config.yaml
n_layer: 8
router_score: "sigmoid"
balance_loss: 0.00151
vocab_size: 16384
lr: 0.000963
seq_len: 1024
Below are experts of layer 3 (counted from 0) of a mixture-of-experts language model. Rows are named router (the router's row for the expert), down (a neuron's output weights, with its number) and show model dimensions 384-479. Each number is 500 + 50 x the weight over its row's rms, rounded and kept within 0 to 999. Numbers have three digits each.
Before each expert's rows: "comes before" lists some tokens at least twice as common just after its tokens as in all text. This comes from a sample of Wikipedia text that the model never trained on. Tokens count by the router's weight.

# expert 1
comes before: "the ", "s ", "a ", "0 ", ",", "his "
router:577478460540537501549480432482511480547490537460452517505537479459643478363492565471532648534453469535545482575479396512534512566499524507558551509532459429483560442514532581474506414492563529484359446562501494473552416525489487484514476618511286576495486437447379522490468463447535477448
down0:562461479423470475428516480430539532504565539478387534561520516508522529487544445379449448541530449473537413552430446392559454543384465539424502506464516460451519542453435564523586550478551420504533576462521499522498393496395497497461533518607470534521498492474506487572619472553518595547
down1:406481474504463567544389542534468579514451493473532502506497550510434429489510585506511498475487477465549443442509518508562527483439470497421537522508507468438516537419572414419452462473505501488489394552432528465510638485430491442509510428399429530393573446594480499453547527484603535515
down2:493528552545523557580523489469561515467514518473498460442522491471450471497455458472483498386410445491565507564489499429457520462458505528511488476503513581447592528514371451508497321454468471515560531528503532442432393426385471510535497362547459529522491465418507491497531530536533480557
down3:490462583507538489555491513525510468440487592465458431530515497435521486448502517546501433532560427434477509535454488423500524442564468463644440527422561578542512426588449545501476416607504522554403486452508444432365514483567509601488555425494460556552534445458576459478488590553508514538
down4:498405479504453427578412446578466437528491529534424591544469534477458485462514460504496493547467507540469485495537537475500535484507463521512522520530587511473503527493414427534508454429528527556449481465523476513434499461449487624512540506564504577565426549473534448486514480470609613521
down5:525533472461476428530505517513460463553505444406446444468568455577506586450512479541428493463462523530523512549509411493565455448493490482513546448524457451497535460543518472524416449572509519532442493515429506624451529574524468542629548509466520572482518536462555451673571540553513477480
down6:431506610560493441427470623503529462533480483606531484451554477441514523496379467536465547533482532499423511469464505481461459504532608476520495558486477461532469506458584496580490500486509548495582548433582540433474493414420534478492511465522471568557550432445463534453570563517510511466
down7:502465514464484490525571553450543481475467514501402447465408517488483589530533479531463443524475460537583448514558502420442466580478516503489490437448483559535528501494487559540390429541432587366499506513526466427473490477521551485486478581493408504481527516467551562476581510486592543442
down8:479533524505433462450532538502485509570560519420557513478543585361479500529380551436495558509461424431545512437530548501520499456500467533489493449547467501475558512456412496353376492513485349485429521539483506442555538551495519537486354500430437527492543470430475427500546502426521522514
down9:510526536546469521460468607516490546458528568529450608468598441524479447494544441518533447429566466501586571527502416513495507544524512505535500495438513501603404403426516564388478497481466423449511549604638576546454399456428494531544439491502460570547533479464487508383486482431462436497
down10:473483513536556424488530529481528442440556476421445404427525509582525441561504560514413484460469609448508516433505567585592520504584536484468414544450442396500510414443587517494521487567439552537516448456483499503456464614569577484513602589553462579531584541594456466485534559476446509460
down11:480546612481576545468429501381457477509556484556522583475501545608515475495447437496501496445546521453566565351444494500441474570531465499540597463506536507588534545515471518531531438452463560555539482462473461521536481428529465464512552500497518524560541457386521558533489436602513589506
down12:485581479521475535502501486445458532418556489483558529417446560440603430476481437551448496438452408437528414482475437530525484566483553379534551562476400426532541425417557510528506380532463350516566457468523391454451463509523417507472476399511569505458409468540546556532543517485508513534
down13:413462392409475447445463430486418421477617568493473439504460503528412559521538438491489464432500476472566528493492414584460401474424541563476561602540482467480499516563501552496466430560442553556579434364527536561442466558478559509494534430514556550453508551472526516480514503468476528573
down14:526498506545524527541488449587473552503525564526388531451535504504446393474419583476456489560488524432535438530525497503548531611491477498548484464448445550538640421484476483570438459482391465516462501432488560485552557493474485399445491476528473480487492519427495463518474551546505538512
down15:522418502524580531470474470510469496544543502507536426425534479547608545383507527555472542505461502522475513479531516496535584501523512528530435532499614439615524576489457439591455537481440406434474483468546424511504435557525436519520459484447536332473453573480415416552452484373474499483
down16:448517482567383484417554497462477537423521399528409456452505418414486537553501566491444575435445444487539477542482555578470538515436567560530550555509540454444511503496427505498501540556600454445497452505518566487524564419487474459543530473478490427537436441475453495534595476464460473501
down17:477491531446460497431543433512495502494447487499528569481398503507467437524468519391404429515476497417539436567548482522514527461491505439414540462593484465513531433499455464386477549420500411513509474483411592516434445609502532525492516565562480511448590488454475487519539522477440473466
down18:469489417510475589481484483533512448480589497512503566489501443479518496481540497473537426463484615461499477526497428443478391595449525543596482497575493525453439577485473463486544494577460520590505465507555620583547542470501439593462568539525560485442457447475446405438537437492557418490
down19:476496560486522480538534515594569500499538486460530592553505506467474473463518543496559537514564492486457512484374467495516428502506493490448543501541512450513475452494469459504448403471429495530533417465500547508471432561504563539491527550481526558481494522540548530466526489530588529480
down20:588460480485440452533451486603393510455467468402503410503481549493538435446559468555524548421469480423620501440463505535512502493505502563498472517514546436511449472416398494468520548573477530455512500482515414429562540556522470464394551553503604489477409582511465433497466572509460517534
down21:520489491498506493564529518503431501513487524463520479462516530511534503531474517426502518537493533423490503503574408529479430527506564455464481412442436487535479493545538424423452406449498465549473583492486483515535467574587533483495496487470530503530462467466414511468557480580524419487
down22:488493464510477462601521509489511508555528561552579471539498489517530498539585550511461524503588537468404556451508446505531403476437557509553475493507492450561445546574480449593432490552480534527491424525553427413432557535507421586432463475570524446531495490482515474511453445492376464424
down23:452508602506501442437519408514513506487494598503444598452535409504407457465540518543475437578495485481535423534531447443462506531530522509506579534474535520413614396514444550487520502514483509484565461345420428480532531514531555511555459439542529545527478446568474571528421491522471481534
down24:589483478520536462483577477499479452544467534654410539525479504520468523510528495448560534450491420546507645536455525513509547466507484530466481464472588481487450441443523480483397459463509451483507530558466505510433497497478424518492493462534588466499501569480479552454481534516475497533
down25:485414469485530497496418675492531546477570408364553559436475560513541498500517584440553491527556498385531508540515560463520475545471549486566444547515580509435514546502575505540494525408487511427489426523496501480519534450491557507506379475596510608509517610549483526559533413620465511493
down26:516496474506443541499532477598564507470457517474467598603611625530512571510562485427494414437508539493538591456557492492576487437546461528487522502537515481436456565481491443466545479497560490531480335435526446454561479438480506521489485526424548442494520519467465559452502539404553542648
down27:426491495439489524551489422509480507509509456529506460500492433519508531516506452548493485508546509491511386528499562590490466516518474541461615534502504499390477501507476496541452452443464436454451448511506455524480562589508503457477477554446529474537511502547441540462465362461522537484
down28:462570500526563519549490423584509587518488454575480563573413572567513407508508405542536475461465528522379604452537456468518567480486614417459403496458465576495393466547529446427533537608575465434469442468476545409485459527436394429545509510473553602532472507491516476544470468424533499492
down29:487483409483507451542540436489564455434525527533539468621432519485539560553440500478434543445419513570464545613404574463525543542397506535600467526499591541479524533487506476599524615530460520463471555459458473557470539479513550549382484567542530375525468495528460510505490489417418502473
down30:557545432510546499413492514502609549547544496564502423445505485432513523462522523543460489544459508523581518419598560447496511568512554445571516522475522426500664485578506521591503533445534537446615511508537567514519493510515450486458453454486479535473514580554522546570541561433568465403
down31:532421435471444477542457449560601488414552487515444482473467570475422431547552485540474558485516477479480493502436413427488513491538491514385518573435470526538500461534553546428499451426485509465530361564534528548443470541453470531512494518651511551431535396546576530503505442518502493439
down32:482537579470433476519461473468460485465446574563466472450609442489515509491568366557510446536441515452576403483496494566449384506532469509423532542551421514572490509582546482604447429453483614558548520413427532492481476560467515479544521540492494631521422543471553505636523567475438484448
down33:497456490469557451542468543515525401443434505510475383540480554565522588497456467572558569605448462546480450540475461461522496569534533525532511490492510497484549471529522529504446504482476496519505422450461504600554551510595463549512520582500483489495526519496474531554430484432463501576
down34:521505570555498519493411558459453504495553536430465557455514489564418500444612580510507509516472503448540456508521499491496528479515498515510493485647524477457523496475549517460527501553503468436508507535499520458477449508477548524507541468436549500494486509447536461471492433453401465472
down35:487457549438509555538431433547507502550584516571529487486446472554575511535526574433511499527552424413521436492490551485419485407468427606529546542422493500488565490519502554525385522518496539541568419473555537459524499499512430480502452482511494509435562462548572563463554551508519513548
down36:448566435529568409595572481416552484485523456520411333497526480475416515464476489371509390548431526620541454441465453516572455567598438551522529498480421435552450497514540462494470586504458501549479510500456524477517475491480517399518566519498479540512487551512482436501545464527511492396
down37:458503497566487551513496522490487481532422514443519552419536473452430481551466467491600472518533474541586499513542524478471523569523465475469510627444448479491514472549499507450480589478523537563525511463410475473479501552457512567474484596452487497516457567468520559489505551502443579484
down38:506466504454442524439483555493435459523481539458514389437415515526450467548509468500471499492457522477437615571540537448416502436519555509499535521597558529520447595404532472490492492521523481447535417429410442519495543542550486564473490460438479490425592462560515498402558483537484488511
down39:589503527479511520434554474523480507526547381514554432516418508538538584524531487509468563504545512516477497439467582486433534514488520448526488455557455475601632548548558489461543505569515478387539498571522393471547561564468498495573485448431442457486491571390482510542506502425558501638
down40:543462574436593535503553502529518510476518548527531556493538482495546502442545511555498499436492419328415513471478547476507512450500575499568501441578492522503480479447537542398586525419502547456548563491556515509519533494508473478458530464517497465547578538464410472496497477395549413552
down41:598538527461519537538524521447464495482613489478472461440587598523422452488536606488589512514424431497528483491495477626483448476519512512562476419546556529542495485498567447451459578504470464392469528487592422466496479543534564444499546521526479523572490494528414540470464459414440527558
down42:465574560478511416468484486426630473525506511512537467599463467574518606478581505483490480495414518523434543665472473481493499524557563539439509553554576539477545562487520491544580484513589489549512431415487523519476420462467543471454519606425481529518590480514438513516514465463480562472
down43:481436486610497420517432489525584515489438461398552509497624470532522421435546489525488551580483592538441533461480480517435470546472546487520551463542516465382491404513477487528543525470444518553634463539564474480499528566507398453411491459545383441501416504485533535570494460560426497499
down44:567510536448504492542480535467601556558472551523521479556504480489522564544503447487428543463441517451528631599483435500467540473558438409528521459498433515492439582511532470529530434448442515522513483561553543423505491418496520515467464495453545519575470389449519487468449583487503536477
down45:480455485537540485447505484478480484504510592436476509444494467560560485517385534460578475522522487440481616450417470420426535436481521535578553452498465432482529464501547578571454460493523480505449498491521546463432480541471594568591424549547455553469597498597483529529567535537563431472
down46:395476506568400592530547501476478542563486618552616527519555555482487557502533517489515491596530497499488478463455552503537445457451399491489594510412417548564513484474441433428495505411490460485474456448573454526638530455587388492561591416530484506484520486460560453465466509477553468489
down47:493516507503598433517461588549454487568532348528455534455536513372423540529504539482509498581385529475428511433439463466548486500510466483513491504573538582472466504467580459477538534504550587559435479427550504599564527355512482526462502428493535531488548509337526534450555530577513581509
down48:502526543476501529520467481412496406395464544492532471450526500513517511517571538552625458527354458625498416529537493448426522378481489402524461534562390534527540488501491509538538485569555472440534508603504585484449543443505456543533400489455518497523522511474437503417542454471452421415
down49:450455498496507504451527496419511569531487508409509480441539453472477447490502514575495406554482477523517497482508409483419623469507481396477449544526561498485519554568492455508536440493416537505492485584569515406533463515526510518491522422486535524614478542425528458473503547585559481446
down50:611594588582484623513489529552467481505473491449561469547434598432622462543444384470416459471422551532449510511526537456430485491437482479522553451497539453456419537432519544506485526482503441502475539459482407497500507517497542545455434483436527543466480563407540534533537470480462511462
down51:462515562483533455530501591463434522457538527506476573494378543484516516516477469473533461490509563500490530494582527466477474478480537529479472536476484549480523525489461496532546401550456541474549429477447550523471480442547509478509547429544553428456619462532466519535543549456462468492
down52:408486504501610504550552488571542500499468511492440497509486500625488518601531569506478424470452475375468487527497544465539518420522445508458416456462543412485544533478492517613453450552372519454443597485502502571555598465558486523568533534427430444522497438517469560502437522492494501478
down53:519503459511348366431535435595489600532516494577539475494519445428468553569600503461567479633538558485492488593507494398549539602523450497471498489588507632543482426538537450595446396532574462580532383490519551528506519537486607516508557561503571445496474490462471527495457547547529551512
down54:463449460491533552517421418479477552500526511379530539481509565495474471437532465419446462566554540520541483504492547537485533383550530418452526411438463469385526535525396571532446513427510464456452540533538512511492510587486482530548414482431504565523450481489534537501557508520512426472
down55:530510493468568500427499537594546476466469494485491514438491466406457434499449482473514463461552553475557506505533427520544543483485409507505421457530481490519513410492399580612483597454465459493468501478358572498498513539482564544613503533438419450500412431522573459451496465457499523549
down56:516558444483483503448582512500561528550545538463397488476497503478514447465472473516474531479505441523484461534509466552566566481556409447494488429515495499526516483449440432480522467530470584494478491512487430473460502511566668496454494445425525597535574434500564562575471488401538528579
down57:545605539537425586573602494588595503542606563478489476488522490539525465457486392547495500485438465431476561503507396497446462411446609537556507484514503469547526512551434580505554469520519461428410496504463499496578518500502497470430473535477368445509548459471445494476529543478600427539
down58:465522562519563519446486458522513544436506563511484493399446422441539483586465527487497444439441596514473426462540585521522524501427500403465496435468562415540561454549445453421351508512461489533466496415444500567476508455524509523458553524528502556558473567523500501454619479484493507489
down59:479470374503437520489491449531439400462473470550431520525576479565559491568436407516536495410534548601466578464491485422568595491513526607453571528529541429511574504555529550518522510485531559462518541612454509573529426518594480530431509484544394433559524443463440487474424536562472436529
down60:544485478404426507477554587488483556420481452487610530422538444442462481453468539564525450453567471554559510525551536510502538499478386511477381557519548476482512528477531461457502556489455472613488421593553471530446542493427446543453441417522445500564455527511566537497478407406595532548
down61:436518452537468426536507588437522427440560533501377414520652556531557467562412488489477486563474613440491540460493484424499450497478511486537453445464463386553509405548504532504459472521512580583563524493490473496437467397649510529451505478516471520470479482512547557411503435502511508546
down62:504463504572518493542474443524459535570603507448558451506476490517503456447440576466555471448473544480387478453457451546526566520420557583571441497501455494464542572569454467501504523547499468458543533540524525505491470497495525562502590559426573422627530469374416466597581561478517509451
down63:549492466445496464601469457478553590493499618497417536468502601484466417598578488517552576548542511504498445557461479468603509485515474461415559507479566480526458462509567507543478612450518483493547495486425511466540535481604562484462431481599514682483558492528575530506425460479525507548
down64:478388507557536497455536479498403594485488438542568464495481530415496523454558483422400475525520507532575519564540526460501476464511430513543541544455429538528434526541512527545448557526405416550596554571459530507587528524587432500456556553540528426490436483520555463567483477560546490401
down65:525532544528618521526489449383534592474513513527457604508508575519490453471472496512518477459487518491428515555556483447527504530511505451490524412444517455492519432451513472432480479549412579470500533545430403594496481538524548549522473537532488539474437443511549443462464505438413420527
down66:567470450520509616461534551528561465494487503598414517459448597502418476545506589500567491425594513530439428482508481539589520434550472415514472469505514476507501514449458475556542498482538472438449506425522568436453450493482585511472578482424466428555462474468496517526478418446470461491
down67:452532515465535479458580455497563513493553534565392524477474333519498521545547422443464515406499426394573524490518499502407353432591479575584514578426428470528417461488487584522559414494497416524475565601584600468501502495480531431502523549480488384491441549555533501584499485543535456554